From a checkpoint of a small mixture-of-experts model trained on Wikipedia.
Training: a variant of Muon for the experts, 554M tokens.
Below are experts of layer 3 (counted from 0) of a mixture-of-experts language model. Rows are named router (the router's row for the expert), gate (a neuron's input weights, with its number), up (a neuron's input weights, with its number) and show model dimensions 0-127. Each number is 128 + 24 x the weight over its row's rms, rounded and kept within 0 to 255. Numbers have three digits each.
After each expert's rows: a language model's description of what the expert responds to; "mostly gets" lists some tokens that are sent to it at least half of the time. This comes from a sample of Wikipedia text that the model never trained on.

# expert 14
router:107139140132159089134090090170109143120148151087107144154136126138144125110122123118111146144116189123123118153139124097164106151119088116079152161139097097115120093101147120158112167082124181157100125155088151152141119165162158151080147121103092118133140140075165118133125110116124181117132110148125142140142117109099139118138104151146167115144066152086110130179138121118156168153119
gate0:081117132110139142082109131132141165174148140157109137113144129109141123141091079100090138131130112115104148107140183148080120102093079136139096115069098112136117128151129131105151115124142126122118175116178089158174115107097122132124096132148144123174122109120147175097128137102139135108135120128135120123144120129148149187138168143103153124141128136071154102122118121121111141112107
up0:122117150106104130126117128111193106127106106132139096132088128129105121113137123145107128164126119151155163108142185138161133157180147145151127180130144112161129145130091125148142139117132138142098147121134125093071145137124116147119112160096150123129113095103088116102164136120131132150082147182125161103151086135122151111145109145104117156116136117099150104127143105094165156160142
What it handles: Commas, opening parentheses and quote marks separating clauses, introducing quotations, or giving places and dates, as in Dhaka, Bangladesh.
mostly gets: "),", ",", " (", "\",", "',", " =\n\n"

# expert 10
router:096137148114123114111154125143132124138152165092139116085146179118112081060132116146113120119179112132102167139143153181071130134114172163142135127114140151163147142117084118130154126131138136131136113138114115116076105112110155099114152133083148121126106108134137136108119102173126134088133127107133123108075115098079164125132127121109066145094103132121134132136134133147132144119102
gate0:124104115092114103125117163118117149124126098125146132114110142100112129146106145161110147161125111094129130142114120094120102112132101110171141145178145149115087110113080105121148130119139138123113095119188106119103134120106160147084125180167161129118163093126148092124131132150113145128134114138140115149158173073105144114147132127129135119148158060135137109086059185105099148128141
up0:156138157137078174118122170073084162135111140132093126153099079145094151140146170105121123157095104087187133140133137099103113164059134116167136138099146167138130099142121159147168078140095115112108106128129080135135101114137108152154096096124161115159130115135145124064123148126077113101114131135141131095145149141123132139137122153104147093118148131117163120131134130156152115085126
What it handles: Opening pieces of longer words, prefixes and first consonant clusters, such as trans, dis, non, pl, Br, conce.
mostly gets: " trans", " rec", " en", " inc", " dis", " non"

# expert 3
router:099132137147153133060120122110145102144134129123102095155145175132131152094145158106092134094144114101104127143137138128085083111083141133139120134109149103144169096117099163137141119097140135148127113172102156142154121081152116103116080098098162121131131101129113144112159139135103098129145117061074161125145133090158137104138116099081092157136068117136134104162123096138131133122121
gate0:124123098092118114082167105080098134147106104131142093097075109151115145138142170154111178130140104144097140082102097104153111116111189103107163106142125176109124111148116151127070115180157123101123140127105131182122105111101130077143122184155127153101150173122177135120141139145159117129165129128116107143108156131114176129158164105135088109097145106153102064172164108152128096116143
up0:116147106119076119102111101107156090106146128153169138101162121150137109115120112147152121135158145158123172151133106174134128134169135119140112116171117098155164101141092093161133101152137162171157108138138105094184089159094122157095094113131144115113143161119158122156113165088121137110146164138157144127138110128134132119131127175131166092156142085133154133080104137136120128109100
What it handles: Word pieces inside foreign or unusual proper names, often early letters after a capital, such as h in Jhansi, t in Bütlasse, aj.
mostly gets: "aj", "ij", "uk", "ih", "ü", "eb"

# expert 4
router:174115102107138094131119144141107112105125129105119126135131170157093151124132156100112097091077132114129119129117147143125089091120133148144131130099142106106167125151148197109171140137108133129147114150112186175135105118154116109112121104118084138095128110131080082145140141138083130132162115087150144124112110104170109106131075127107151094123113172124139122174175082110137120125124
gate0:129098109163143122136110118117120117106164119119101140125125133095101157109101135107149140113142126113123136097161075131084107133123147124165101111168170150137141169110115139088127116133078166102144148107170131112153107140122107088157126092119088124129122103124120077118122133140076166125100147142104104123129057125105173108137094163112120110117136110154131145137141156153121111126136
up0:147101134138140109137132144104105144100105049128133150134134145119106134143116144158153164177140137177148156155164146131129066133142108098120131132175121148149152093156100159105101125172131116106117122107120159133140095161132099111141121126121120119140130119069151130150120156127133117105150116142107132140140115134099133097125148123162127120099119150131144134131117137144127124102110
What it handles: Word-final pieces of Spanish, Portuguese, Slavic and other non-English names, often accented, such as -o, -ana, -á, -ola.
mostly gets: "á", "š", "ō", "ini", "ó", "í"

# expert 13
router:123129106146140124154149105081119110136176150108074076110148136192076131130121109130103127151132136147150132143089116151113150078128127073127099134144154122118133096109125119098115109143137100160131112118089152163124121090125097156113138113137132111134122118120151126102101139157116143137161139143095090130097101116116096126140098146145123098162103146186107129174098149133097103140164
gate0:120149103148134166128131139122109139116128094172147130111161132135168120148096070104121116150103142102108118098161117130200131188095092117137111122100141121118114126141148160125123127143128134119143119152104128091130181100147122087126115144148100138103171107120145080147118084125108145125099120113078125132140133131109099143138120130142155111104126117130101155137101110075141125077100
up0:116086114129123151142144157119124151073143113105128158102172138129154096112152107098088118115102120128113108124104126102151147120122124092135084126143126155114088181111151130175144084130112166157085116132113112054120098138139119144130089135137141107148125116105090138147113117122086084141148100098146135118106134105119120131146120104110132145140133130113144139123191121111114162114110
What it handles: Articles and possessives starting noun phrases, such as the, The, his, her, 's, especially capitalised The in titles.
mostly gets: " The", "The", " her", " his", " She", " An"

# expert 8
router:122125134117098133117158098126130152112149157136093117085103162096061186108134124135108155158129107128126094116132182145120133087133203151147180134104103148157128136118111129105151122084117141141093181121131118126111128185094144137143130165106097098122141123164114124105123145169132121118139132163158095120094130077144154127062121125102080163122122115166150121111109136155132163088094
gate0:106122118104139127123120129169093106118119152136114115157111168112135116133125119191127124151139148136078139147135099146105109124118130153124155173139176058126154127184099156125145179094102088140136121151125154118150134121139137113126107129097174150110114105125115138117131131145143092136118126066118147155153137112130148166168118109147157126085094143101095127136141097131114087162147
up0:086093156112104155111131162068143122111152073146130142107135150158110179150141153074142132149110113115110112138146102136151087092116141073136139107103109131163083135144159102119163116094130109145139099096128152112143101173102158165139146138092103093101162105067135125131127122147147145139111133145123128156124098101103092140092137094133131146103115128145106180086132117098103125140124
What it handles: Size and time adjectives like high, small, early after a/an, plus adjective suffix pieces such as -ical, -ic, -able.
mostly gets: " high", " small", " large", " short", " early", " half"